config = dict(
    num_hidden_layers=8,
    hidden_size=224,
    n_experts=128,
    experts_per_token=6,
    d_expert=96,
    d_shared_expert=128,
    hidden_act='tanh_gelu',
    moe_layers=[0, 1, 2, 3, 4, 5, 6, 7],
    router_score='sigmoid',
    normalize_top_k=True,
    routed_scale=1.0,
    balance_loss=0.00829,
    balance_bias=False,
    init_std_router=0.0186,
    lr_router=0.000712,
    num_attention_heads=4,
    num_key_value_heads=4,
    head_dim=64,
    vocab_size=8192,
    norm='layernorm',
    norm_place='pre',
    norm_eps=1e-05,
    positions='rope',
    rope_theta=10000.0,
    rope_fraction=0.5,
    qk_norm=False,
    attn_scale=0.125,
    tie_word_embeddings=True,
    parallel_block=True,
    extras=['capped logits'],
    init='uniform',
    init_std_qkv=0.0376,
    init_std_o=0.0376,
    init_std_up=0.0376,
    init_std_down=0.0376,
    init_mimetic=0.7,
    optimizer='cautious_adamw',
    learning_rate=0.0015,
    beta1=0.9,
    beta2=0.95,
    weight_decay=0.094,
    lr_head=0.019,
    warmup_steps=467,
    schedule='wsd',
    decay_fraction=0.597,
    decay_shape='linear',
    final_lr_fraction=0.05,
    batch_tokens=65536,
    max_seq_len=512,
    doc_mask=True,
    train_tokens=360300000,
    max_steps=5498,
    dataset='wikipedia_en',
)
Below are experts of layer 3 (counted from 0) of a mixture-of-experts language model. Rows are named router (the router's row for the expert), up (a neuron's input weights, with its number), down (a neuron's output weights, with its number) and show model dimensions 112-223. Each number is 500 + 40 x the weight over its row's rms, rounded and kept within 0 to 999. Numbers have three digits each.
After each expert's rows: "mostly gets" lists some tokens that are sent to it at least half of the time. This comes from a sample of Wikipedia text that the model never trained on.

# expert 14
router:500540528502565490513546495494510470486495502446504483538472434470487472477471538461497535535492546450479513543529568606492479386540466471465491495410441507570528509425568453512508533453459435539503487513463488489460537520510465437482427455497508492463504456450538541551421514501458487510526527581493543532475517556524550570489549443529
up8:543509451486534445615499524535456538557459566505474515515545539581461531513468493468440536407469460462466541504513529516518450504550468496481516481451499522535469449464526544535470470442599431478515457448496430503422584536525514464501567452496486421501511491463481508560466552444500537450531466515588476500497522520546636503469455500500
down8:449524562460561498444476505448411505517485484483503471494467486448482550548477533602563489508459520516502461521490524455451480521506504458503458462443516473447539465444490525497482529485445435486455529479508466515488530504563482533531503476533522482469514486506524568491476522555525501560491574506522493573525462499391431480556552538531
up9:463595502495499453487497483475532438445458458458497474511545488503489388517532525469531451506523475479526470441546530514491414504548485453478510472489500555531552530487485517493461564465477505471448508503452516507475502516504484486541554511508520414513468517499539520654490469494483383587508466522568513506500511453456563520542534518502
down9:436548519485436510448500515577454543456559535526512462463516538549530546472500494566482487521464432477462585522460429521458520470463571557485453508486506538426499539485486509500465439490497491477503499584575416456515542489522532510548464505550569503522459508505494522538415484504526426479479495468528566555512561433460509442511424480426
up10:444478505544506547541512515503458448532484561509453490497490525538475528522585432579482477466488429465489485555503552503488557428548524467538473551490429529556568555451507546490470558499461474495578468431476464457537504505508496596458442416451471540475499492461466486608477471537544492525496568447446620554533476493470574502437473514518
down10:533497478511448507493465446506528435486578545424546514446516496498517573489412454482558513515495500523561435471488500593534533504508513519467457525519555475395468532483534511505529476526515540478533465483447534544482564528468446461538445557506533568494481504560478538490454459466488561501439524503537515505543555488496522499487548528486
up11:497526521549490433489457471394446514490499532461444478523505475489558470499468518562547423536464537530502467525532454510499448504480466562473546565494476399471564527557485454498520502460570510476524518455547522532472471461455513464496447544532463494602498425475550469509514497553504458548532496503486587495517526508493464494505499468434
down11:538485557496488496520533429555506524510510484532508547499446511571536494421505476435458501482538532527425471527487512493513475589450569517559538454535592431569480488500479461495439481478491481531433580489498459533508444472502511623547536478479501489470517575497472469523540487445511442483500454471455541531491491496509516522444433523494
up12:550455451539563467554531470472471447452446573482542510434453462557521453547568491489533423526494558502604518580533510510454481464515559500524526498458474513535546513450509438480533495516452555449515541505546452503484464491549453535592494507503427453475472548466532577536378452528549487511547532486521507493529416563453520494478531456501
down12:552503511524448526504476490514454520513597524464511522583523519496431516467550454522464532469419511481527535504513503526522452420519415489482523543539487503538420548474527466482468497479439471544515489464526534499472547470591550560476462454493581514523514545493419442485515440411466495426471487516457461511435549524499497550420505481453
up13:488425493461501510483500553438462481532573405480459531523523562504494463496505522471584511555480537494550576516544519543482469498536461521434520437498461561498446459488458561517493417529489472468466461538493493458474476394461569508438466460479536462498485458442511500501547513522528424563475436477549473529491531503496507506552452514516
down13:481549471502502488525505502516531512541459508593535533527516489495478486490537413492456497489521488488554520525605494428526470551494463525465564525526460513432546513487420475574447494475418550497520559500511443499503520573495478506574549469487584507552466529558514459563497487494494428536522543461476441581485401460466511561444552585467
mostly gets: " fl", " ju", " sp", "bow", " Domin", " voyage"

# expert 101
router:557441579528541495495590488499550506503531477487485501510503512426562522549558440454517529589549497460471496484507509559462519428510449433474514544525525537521469482443536515513562517518488464473546518472468475510482558481600542503532460480455501433426560472492512444527496526412515492479601494512494457464509511585465453469488552486511
up0:476498595513550455511531480448570488490482498441540526504507516578528470545514443515504550545475446528513473493460490484552505481480490485452506565545414445501504451453520447549435535468542517516563503592539467464484515489488455541486541456458520444449490464438434496449468476538500590456500497551469504529473478516462482472499487508512
down0:512584486525510484424439420535526497483486434451481512599507494469492473488470460517491518585516456477481526508486503447460556468525458525501533425569586551487494507474543536494520492548532418465549507489499472530477494502548545495422525567519431471540510465539500490495470486400477465464497555467462555442518525472532460455530533499510
up1:412521535469550551493507512445479473495502518462492492508433492527518582515482539551555394510517402613527507443622525472430538509441465487539461446474506461508525426491456525486543518448500492496561492482493580544545459458522496499514459496477543471483475407570466475498538515472460515475531527509466567525487481593573526469418479484460
down1:560447441471496521507442521500513489576538528468549496537585498504512465502458466468492427488565468559508546530571483538507485515478485516470458470577422487530527424572518488479463494577559553521454462433524495485512490509458413506501494491454525500438489530498524500497582531485534477428542474540563493494515524480475516533522510513495
up2:463458503494508572503530539536530524485528446489486495519485453534558611494513524566505501515471514465481462448451500485454534454478519543450496488564466495541448541510496522528541519530530489409425542532462517527481557531506462578458511468492442564487548544499538560419390465435575437524525474410533581459531478575519510457470504439554
down2:502489497479492494495443491552576494494451511466466422494526437464479508522430621519575589495486559560487518500515421550510473536545537524541456495456495531551519527508507446570468547468514467508485452550512554497482501504511435583545494487470499559551453489494452513490560511552497529497518499608503505521482459471567491474457459528484
up3:535534488515530418512509478538404526555489557504467534559514464442548545535469518529514520494562500555446458451462515417495546506512527449542430495533591436474456477538472535430519493533486482522472491528523521444477482481561527479527517529428535534507521468504438492520512510582496517583560524514482539465484471536490454392520505428527
down3:519420496496453598489468541549501447451512494452511564502533440522505523501518447523524490447477462532513499516540563598558507449504440432485430500445391554530593496519438475493464499523519504538434482472445552504451515546482522523565515527528505466512487515500537441557457476489481448503518526526455500534495507491494502565477502548483
up4:507516447508484454475530494478492487488440471410454482548512476505584525517548581415540532490463463495518428473546524524505479432425542477460577575574470491483480444475556528504522515500551479481450495548441550535501469532569403469516517480540462517527505600500476462502475493459458501438522547478432488497526483525446487533515552468535
down4:498511521576478458508492418531450528462526423524525478493544422557496467536504487561462497536478471545537543472510479458503527542527480560517502447504505470603522476521522416433474497555531496558445490484465470449551404467454479514513557580479483510505509466454410520536459524446481542502547514454492491552480424505515496497464552500546
up5:443507503497503571474497471455476483638516464512483491439480529491508502537574518487513487529542443535498546468504486512535476506480518471509488531532472536485497487474534506487571444448438451465460437466531493553486496515509543519492476503470494431565491493509494454517514526521521505487424454470500456442574540571485565495467514492434
down5:540474472497468568493483547483454473443475476503526526536512463510537438583520499498529522574534513559398507496500472447489498448484551527430457489509449418494552407575488510473504499477534502566439547512485461474506577470504477483480456519513478477479500527520460548516513471512527484594558541470502470498454463555456537423535565515527
mostly gets: " Angeles", " Carolina", "Gls", "í", " Francisco", " Orleans"

# expert 23
router:551490508516560521504535464498574465505487521455584500563547489449521519498476483398524472582503580432481549480563496536517473488476469460488491504457418469527460567502491545523525460447485465462433548554464518490513534493532518472538462454491447512482572458482487480515500531507497519521531491523437541483442499509514493537507572494535
up14:517533453584504510422554470516532535551466484494478486455473549495543506553500422507559513516477563526511540498459528464557497463529472484492588482504485559568503567489551510502489473483541434524501545432535464546438501606571505507521480453426512514404490443548516464474436478493449544530526470481531421448533500535512500393466460489578
down14:432480516557458509501518529534485461463503463429454476494455549483410522440565477493535494508478528490448486495474513518590487484486470501498523551529502508412551529477488517505541481506462502476571486539524476483546434416482568520481463464430483537513516477499582481497417526510457576551468524582433555419512579472505460521479495401518
up15:452492467429535501582512470508455492493528495535482511529501592543534485491491484493545461583468574535500389425543541509443527527575428520520595493515511472514402529482529528551555431476498560479599540512526431554511450495442508521471472481485474474469571545472547523439505475490526544503543558552534570498560464426582428508495539483485
down15:500466498526515518547542450448512452476507515572552518477511464455455484563518472496521483566516425502460395498536465533464533446457550463467532486473553543494484505454480570552553453543514484515532523507510393472553518580475524469517507462527530483465487522451547541494489488511500453538503486475531439581529524476567404551445487536539
up16:526466543481470463516494484502450507485551539519487518505473461452514438494525523546553461467503538478432528420455577548478436470467514503494431526499443437472492475444505525561521489530445449500501534530594500537510463506590477493493448506460474527513463495553538518540521506473489568565529495519516508543502537509414508609549542514515
down16:537508468494481557522466432490493495493492487573555466477516529541469525425453454478574540480491439447505588542498459511516501454452476482491518528544536502503480539538486438436492560488567512443570538524482482469437580546501557514500555548489566560427552435488490515498503380581504467451545532498522488445454465481501482459516442532537
up17:440508497446504471479527523525424431516524441495465480510498547476488596503483538512525501537525548527469460478522531496410549580478462464536522477502439474478464529482434491500542468506458535506549516430523483493482520401523522548451533459470562550491584495522491534572481539510543479597439525514506552519449560510526503458507503469486
down17:464495570472561520492461503466523481476583489577466523523574506533490505564512382564477472468463468563400484532524589523477506482514492473422583488564499526500503506479527540516517490499573537557439414494516482506549554565493529505463427523591565508471447518502606494522523492475526509488500441464520490551510490456509562527493562585528
up18:483606537452510470476543479530497490464492460537469528475511530498476531493501446461476511400491486493419493497441532543444516496494464526483514480480493429506581491508508531467498467447555464438568599468582425472509495552537526457461578434520543556593514516490464473472394489500528488482497461500482474549509560463494589475523497503487
down18:512484448542547484445494497520468493528460515495491448544476519471475499440448599544502460564469490553540502474555456519526459527460498538514448503475489485544563540496521482508553472442508606557454553462489477462516433522500481465471505551542532425439501513479492538417596502522504560516518553446506452516441551535487550507515519469504
up19:512464495455501499486504527477512529566537538409429426466550523497496519487508500468536585450519499546525435501590405495478486500541512450518536514502502469475486532501526500465505497494413522445523514467451534562428529505556458544412492526509516543472502459501506510580497509530471463495495611436482549475495489503483590521595554469483
down19:464441472446499481469434515563487542532467478470510514515580512488429469467526456496462543503506453474474539521506502545532487517446453462517500460452397476467533539472589473511572459557505482488569432530544515487468497530533491540534514516531510522529465506461504506489530551492432477535471465452508481523547501517531428454542518569476
mostly gets: "house", " details", " Arthur", "craft", " explo", " Jones"

# expert 36
router:501471521502552451522565613505558448508527461540495481584526478439494591552488457496482551458562606473502510497529432518522478528517475452516502541489487474535494578461512474486586499498503551514487484527482457515499529496541537472497427507433538492528489454548515508527459576451503418509532472535480515533471466492482479508542453509535
up4:562428460535517461450549487529490525463467490499555479512466510432536542546519553464541521516507504480493419542509487470455475498437561502590534557441477520488451463516495550535553537479504488575529484536436557595546539524515443475441556422472474485524464535513460495409443436511543513489466528480506497513452489492495521448555474438496
down4:496555489537447523472529476491505486502518517560508545482615460580450376496573490579455474544502551428512520497434471458508505506518443565532514492471511422585507487478484560516464481504488538483500482514501462512497483491526502440472466526438490511564486483526420573490574528466538535495502434521443520487509473481514460537505497548510
up5:472486439502507530480483521474533490547489511459505486470512485449508492553618584428505437547568452567478483485512526485488459513431462467522517553478492497511495460459506482464515470473472482484467440521452510418501497603536561457469467525476551409559563471549500533503459583498554513543499457473525532508506518548540590525458447456515
down5:475474489502500524502510524476510444434513466511498448540546540490447426566522486464480527547461545442453521570550463477535479428456497566497424474539429456458539446480477479488456478499526489548434507525503482471479608499469478435447441504533513467535478519566526536499448459548467501495569536485488480527484511539486507509531581541511
up6:460515557463498486580559571497466508535527461563534483448515542457524556502439506453481503427548505524516538459507452556563512531498475507476570463434522500547468505534449497562495481512467497442515480535459486536602478465483515467469467556516518500492478595520520548431454480507487436495536499499465505478514492518493499453478474466471
down6:494468502498527475513508510459569466485474491489539448426504504468463524558445478554568576404571498462503517505475500471537409547543496509514398507467569494486479531496517512474491572558522506522479454425527479447505603490480502488450461522425474494446503518503468437527485538554505586515454495509570509527426512514534509547548495526510
up7:509539496587520427448509460425488506484496495503403419541494513485517422533495516533517520553494477483452482511453466459449442486494507476508511458473444528473480528529479522583545471505452547489468613494535459536509520530542496493513543406466510545471402439450535481587487453507516564484507541498501450520506510539464569459499504493480
down7:484467484464497513497446457524520475545442563487459480481481544521488537411477531549536476509524509480551515509441499500547533421563467444540505548499470476557491526538477455546547479537482458439475512428483539512456453472495477548528479427538522564512493463525513519516524475479537415476500553558522496470523613516495446519513513554458
up8:515495482439546544521505472514474565514506537498430494507478552513522496525491484459447527493496489474522513511443511497472518482559492450480489489501555531522466440473491508527500538484557497542491515526423409478482558536524503461490583496472550385461554565478407547538516590474464551494503436507502490500478517504563477477454526461458
down8:506561563428520445473551519520423534548506439413440433489505542455453530576520475530486490567503486518526561494547513444543496465472520482491532531432449506442542470440467460526466536445450432496489550566497508536504509484497492475543515551535483536446490466506570502479470508495464550522443530532483505515505486559446498475475538462547
up9:497529437421494501500508482541498474514485425511442462470592472448488503499498487515516504531498543482520609553463510453451417505528550438519573477542527485530436526475496560510529478517537495448565611457462536487473463518457462473524530525468551472497470481486475421501447493488438458564485443564548492536446501457510453456540477526510
down9:457527501506485541442496524470448541554490484525528530424510442525481513515449520481484473516458463513443591510571512494444517532494547462547481535451521520428529516558558511504550463477470449537411577496521424476489507538495500483522460493478515513533462480498503446515452501484535500479525459462510509562508497473442534438483465504561
mostly gets: "To", "See", " Ori", " Ass", " Bi", " Arg"

# expert 112
router:476505526498547559548573500486540547516501467531456445534471525447571504501440436468515529504549563467495468526478487534461508478508422520433485523507456457524514454479518541544579489553449512559480477483460461545456536482476576422526513480463449457457483414446546547503490552499491488473578516537529483452522506542487504501492478562518
up1:485564486452516532495480448445507596538482512490450484507481454541556623517535571542487526463430498571505454503500522498491560466386546529514469436482526474504512479541514549590556459500495499496581522580536531530517471539497475447451465521437488476469419483571452541476564510510528512511561472550449458516510513570496478524484462444492
down1:565478477477435536477471582530507467521527499524555500544594502431498496517486519485447428512532477566494517563493515482483584510529447575477425500549515470478506420547438500527437491500498509525441441475527424486497496521484415505496501467522488451470545480531546508482521525538487525501452381537505441519481563533507489530514451532514
up2:521421511602506441471533471523521486454506473565519532446484509551561544531498483559517507563457520387432459508423530483432503533497539495518476520544416429507491479508567566486560494492495468450464538485453549527515491564499494491572469503518474532499585522519551499450423476463512525473498482455534510458555523489575361462483592491518
down2:487553454542493501433529472550499553450427441467468500562421427459459540523517530455546455467507520443513558490561478449504498478549535501512462473506544514554478545504452485457466480460508512442536501513557527492526529458542467588447498531479503546490539564458422549597609544514520503539432540527502549489494501500534512468543460447509
up3:510601486516528417546531480528431495537489587478473502399447514508474451501496531515487518455521517539450500451495533473449492472493567519479531443522525487508470515511519468435448513565498498534479446482504493487473459502563544520542501524462561514525538455532489481455476536538496455476502520488493555520518524535616513439521448455507
down3:526486515514459544487573486502521492461442516531483538476534405505483540503496490430549455567486533487474484452474562581505483479493487479439499479528487542511536493472472515491432531464539475389558484405468571468428562547507463523555528532513455479494513421509474454526470490506479495483562529539472448561462480526510532505477502555515
up4:495440518535513516544528439466558540506442445470537482481439492500550545532492453405584524488510477511507462512461503525477509397511502528443540525473480473496496460532541534544551576468439440504481537539486536537491463612560481439448580433516435501487524523497497505513472469485454476456511524497503466499541497509491505514576426500517
down4:531534483554484468418499448488558497515504451503457423509500453537529554529543451569427462525511525506532526494504541485480505478506475581538460522468546444527508501539539480431516574519539586537576454536501489484453501435448561503529550482452472574506542480476453550523479557487497556457468493484446440506471489551535467536475527547501
up5:442514446507511570491503478463468556559496521479572508456489538526515458516528570493570467554593466587531495476603498475517453565496480501528494534493476499517536463498487505477523459479482458502518569432551450493525457497523479417501445438499459477528495483494476538496471508505537484480505472477467497480589460541521516517556509506505
down5:485518497498497500487533496474488506417452536565536462537509558465560492537515506501456442543484492485438538529481504438492508426519505546427440440587468469518464503572516497499554560467505517611447515544496481506536533541534494465452434499514447503509512486578511567526499464467503532542487511426507530444468481564439544432457536505470
up6:532475592441469479578520488447504547511569410538486443493493544498570532505508446484487527511448522516552548494567445473465475504471480531481568470487404494513446504523413535530503494511431440525461530489476428583509434491507497561517484510481577442484518547493485553449479495504532493524519538407395472491556548501496467541503462464433
down6:451552499477558578530536512507510524483506540487523507565490529502440487498554522511505481476585511455453459556467513534496450521485510522506491554566527475442475563474523551500562497558521473426469537417466494408453529438446573455478519503419481449491468505551460504483523538433563554545498529506560485507458468483475492497520552505468
mostly gets: " Coordinates", " throughout", "east", " century", " Elevation", " much"

# expert 2
router:536466526486546450484575513531571553533542486540516465521493475422548542528490541458457530475602521451466551553487445549450445487530477498466513529444518514563491513442573465483573535510434489490496526499518490493482550507558521464558493473484489505450472458470589496532446567459529460447550529489538532468464472551432493504492521473510
up0:544445594469539513595536452498481488477489521538509511513535511494523443531462521514482541528513508476504513471514465508534469484508506495484445542528444470479542392471545444542427480466510510495499487566511493522476532480533473547576478382489461525525442478467492517439525523516515547471484439505548526538518476555476462485490428505484
down0:421489478490543482540468484537525506494593479479457531510517440540519520518499440469453582556434531455434490505545464530484507525481448559486485406492527536469498532478531495422503524503484474448526490407424440524552499493424574463500538539532501546452508441495566484542403503436533464483480535582491583447545517507508513479517584530474
up1:439564514444550520530499494463528450516536468481447484472454507518513553544517580533540474503457498549494476415547522480459556532452470447483510471420464520521527500463522539569537501426489510539484483523518509534523453487493523494459481452501571483488436466504443494458501554513509471502496508465467560563486511577584504460513541384497
down1:458451469528496434494532550496474451564487462451470473519541475484477456485469497489479514515515508519448580547510509470589519521538448534545486427524432472524403423513505407539459532522491490515507544463443454452478457434439495479471537503470552472500531579562523532518534572473491520408517558577547489532486474484506502509523491478556
up2:565450510572504489392532463518455487437528550569553499565491483513534588518476477580504517465475481503463492518521474454476444446528485502441539472525519517496476521537473494525545444448516478434461457509405531497437559610493432532476546486505513588473454468496508494501417446483548503557540475422531507510514462504483457496550582412477
down2:519524469509534462464470540541440562486511470436458511526413456484518471502453528460565493492563546504510515477564419504502484542528579495542441450578517504581459541526502459457538481453515434517502490520571553573485574498540467570489515507578444553573475464494451449545537552508549491481470446562541503481463539441475536474497490482527
up3:507520499510509451504521434420495601480474504532490483507445555497503486511457551564445565437534448533487512469480585483429493465496563501465475500517534509451466438485564504471539478558492453502522535504493474492510486463543528440517515467455450524566518547525506562474523506554498509482508463509434522465576572545539492472464425511522
down3:475489450512423577554492547486546436450511519486455484534525450451530474455533477488549439489470517546467506516504525553523496483516433471518501552408456475540547560509491548452530568458522485456483514485483519510459598546438470587496448579589529488488506444442571400533501538493517482485549463525555462558516543546459493481455505521489
up4:484472481522527475456524459538480498528468438448540509496461556445529534511583552400551506469479489478583459493514487509466463397450490486532570516526409544489502549499533581528494531522555527449516453519448575562544509544545512473474486472522449494519442510541481472468498505561548461494472570440500570482553464537454506492537442446498
down4:480477512507446465482449474574478530478460505546513524509513480551533453497575526564472498554541498556523518505531472483472443446512481495524468484516560418567487474520498397478488451467474533570509511496444489419490449483560563461533527562506512543505498453500543511492521573529556485460581425510475447459444472496418462543479484520496
up5:402539415551536577491499537449497530582517499509442485524506550465483458542570586501444488533539466552488485488480530475496464575484497493458509548499520486519536474423487522477493487484457457465464525505472522476462456529508532438477506539499496429586495418524462522579483545488501529513542434465501543510556484541523470502464439577483
down5:533470458515457504569472505434502406438541488520524493553489468481517447590445472527503524553447494479388512559549476527509530469501470505518490489583459506519511463502499504502528547525531532542518494549556507454480520470465520409508469570552467492547463506493493535504469438430541468486531545436511518480457529505426550489486583445479
mostly gets: " where", "os", " order", " semi", "orp", " —"

# expert 105
router:501519508522518505518547543479521445544505466488483436526540445408557614535445482410499461582473537437538610485534562579507479480529497440491510447450521471526483559485516564522583537488458437495525442461488560552484565508511518528518419475476475488482522461514489529480484536514452485470530515528445526495477450513486495455455550496471
up0:544465603513525506551537460493515415491468473475538515452555552503529465488481496515532522518504463522495522490573538504507450511521542488494500507493504478445536452497539454534421465498561462530493441527597515431494544477571507543491468465463553518569444460509429496466505499514510585454558480508460508594460461537504468486588437467453
down0:482533498458558491515496502509539463515538489495500469531433429478474473563533441469468565555521504528564476503463530451507528478483472493502510494513506485499577528433552529525501532502467404460566523446512504492501520482427454501473484502509514587494517518510509466520531536496520508477488562499445497452509593476452508458522460516606
up1:507523487476529468543507480493501381539516556621483516512451484566495530520593565498461491491546423590503530440550474511430549511484470527561522489463553511518509480568537502569490436488495522491534474491515534520534526535532541509491496448500535487466458419469485513464516508519500490505560510479470564491492470524553524495516513388464
down1:522493448544532443444496469536501501508524464481546482563580524441452534546465464529520588480567470474514571565495521505601493514484445543475468471510486458452432449543443568497433472577583441518479443493500437432459496464404457509560547448495522442530488481529523542453489530467543499428471488557526398490507521422453464552487507492551
up2:514470488562505475497548480503495465438460521467530475443513444503480578508454532556519519455477542489471480518425480457485469400515573496430488501586436452524506501481494512567532510515526492478430532467449590498490525508539482459574482576497438566442513536477592512529439448461453465503573490488495523470568440578545474583466535424483
down2:573542488488536482532437569516554496474507512483512424504513485470541426474508473528482502486562518522409520491472499490512451552470498484547459521522563521502483537506503404493512494531586471430510498556570545514511497486554523497462517563490491463514452437468430513497528544525513510605486479585549500525485553474473515457564467480562
up3:450563516545496494577481497574527535432516507543497496480503531465513456480466541492430567486565426579478531514420555517422508477546547451524523500475556447477471435478515520516592496465495470581474506501524526437460500457612517500518531489413519551522501532513509512467511572575488546517474524531432532466537510498492427443471533431460
down3:495495486519494510519497478456487436432481520506479523508459522453520549488496413514485488539411487485496487469467573532569502449481451480445394540432436486517519546530484510464504517472481534537508533451384524492466529497428564589512464609563517468489517506507543509520518520518440509464525503500511483561474536473499467528450468544586
up4:521446502543509506479516402456457560469479478444416461482488519507523547518471525423578550566401486505493461526482545479523518463496582486481559543555425519489455520521547509435505490492538489453456473502453536564520504521543486502479504446550489436492501586474549501497464477507502507454538551479498514501503481566519532490529455459518
down4:453492496515512494472473560457468502544526456453519480470565507534539436466518458541476454529529522548503500498525514456497508515507474557515449486589475485544562386508427546577451456499467574560557486537464471447435383498496500545470500505390540545478450481509479587488526572473522502448534444498432510493501514429514427536490507468476
up5:480415530557498502468511502430472500545573490511524498493461530456490528539476543501485446546583522526485563503579497510524440528497451525546541523455510501487454468494509490484486469459464469495514502497530496523498480571535521475529495474461420473538497463525544548503478499452545476482564444529502493457575505508546512477533469487540
down5:489497449525494555483505472446454467539484462522519510524466529518452563564469486489488565476460448521448509511499452497517492471477560541539505439533496487468510456500482545490471408454558445576511502444468471437541582516430532436535447459514509457509465551591499471539481439466492534532524575525500468494513457453408485538469599485499
mostly gets: "weight", " Affairs", " 150", " 300", " Security", "100"

# expert 80
router:555507552489530555482562575468529482547498450499513406574527464495530579547477452428514533501458545440529526464528463603592411509480513476444509545502476541550481544471519518472554503461438486520468535498482455491462553527499515510495494536481507479533501446551502480532546528517516497463500508526479534523421530480510494559491464443463
up0:473456563483562554525548470518517456543531482463514492441531515533506520545474530545516525572507451513538487500499481487451497540489510486507514568567427483476535442496549510528463515480533490537546542529553504496439508471529529519448536520488440534512479442518431519452556594519480554453521480468436501557499495517510530487494425570453
down0:443544491509569471572460478516563482526530479376524477537470499493460518517535411414539494444483529446516476513437478484465545483458449494531514495567534481546428522443525520506488528463533515451588522386537471505522485430491563443454555506549539465579513524502510506528462529454551496447476565490420544512467585510511476509520496557550
up1:469527452470547523522499433418484542528409537528506470508422533560537520498468458572594432518426440602521460458561473476499545496490435498469566497459531447514500457457470486506528500407457500548540523523484527513554516474507554547499417492530507467545447441531459495471519469504452532478514526475483536460490556574505495556449543550456
down1:505500476529511451499481539578490514535475527471485499473622489526464477463486551447554511565575562495480576526477503568530491548505434574504493518560489503486464513488535426530474499527465507485439500510507406508493463474456498477518494507520526443447517468533464513416526479507488455491460434482544430486474496474456514528592534486581
up2:517463475552504521583533479566474499491523512512542548520557536507556526502453492487511600482471527502440465552462534513457482481508490463384554515477492425555490479519523459469516442490436430427443585408520498506483475497435476528564460504550534527464474538463506588427495516496423478502553467420490535491469488465544472512520547512503
down2:494443447497488543450480519539524458468464452474446474481485459399525479552506462499553515466483561537483475517466524507541486464532539448560434521490465455577445520568498474512567427433580459441527465495539470519536464432547505534467536503521498558518542459489470517469514589522497464508475478530526515483516521542465565469624492482488
up3:486552585479494538566503482516485518482510507499507506496481533473489487516447504552475582447523428507452452466540464489427490443532584408502477464497472492474564479452492523480531553528552485527521532584543536485475539504572499502560508479361467510545492516564484520486523567587513555545540507460451516600557507506459440489468476451455
down3:493520477466412574513500505507509497505501468439508467546524530510501574433504396466548553527521527464490508501491595563573483487470465478488507485495409470504466528428464535417506507472480475494590489494507570476497570540438463594581451554530476479494442500457482499513475499500440409447542446516546475550549529472488502518434528503496
up4:533521441482476568529487468482446531497478439436548460477442585484576464525487517467617493525491488530525488471519542485503511401444511535497517471536542492486446482485485521571506485554468494514425475514455499602506536565512460454426500395569517525589478508500496471419522430499469493456529476556467545516523520550478472506529515476496
down4:512554441531479473479521501491502513493528577452507489492584472551472538509533468499564426556514532489504549489566473472465530483474411487581439446547503503627537471490527526490496510478555557541520492503512426482464438443490503474567467513447502528453521485457441543487530576508532543446528469604512430585498489483494500478535501467473
up5:515516483522484527416517484425469506566533522457457491490436448530515467553578563443555471532497467560461454464528505493525545494466517473478446478453528484450529399492549541532511431509430522463519490453537550514494497520512535468483464473497503474546527498495488486542485556462531487407533401460589490489560522496523531457512465533452
down5:537519441477533506551554497432524464415446448523497498568460524539460435576495448489454520588501502518403465462473468438506477418484527551540402490546499516446491429547485544490479476480551507577526487522533477465463522521483493483515453477512476418514471546583479502517508415435589490487507596508505529521482488478436540466508535542448
mostly gets: " War", "ur", "irc", " case", "Rec", " ver"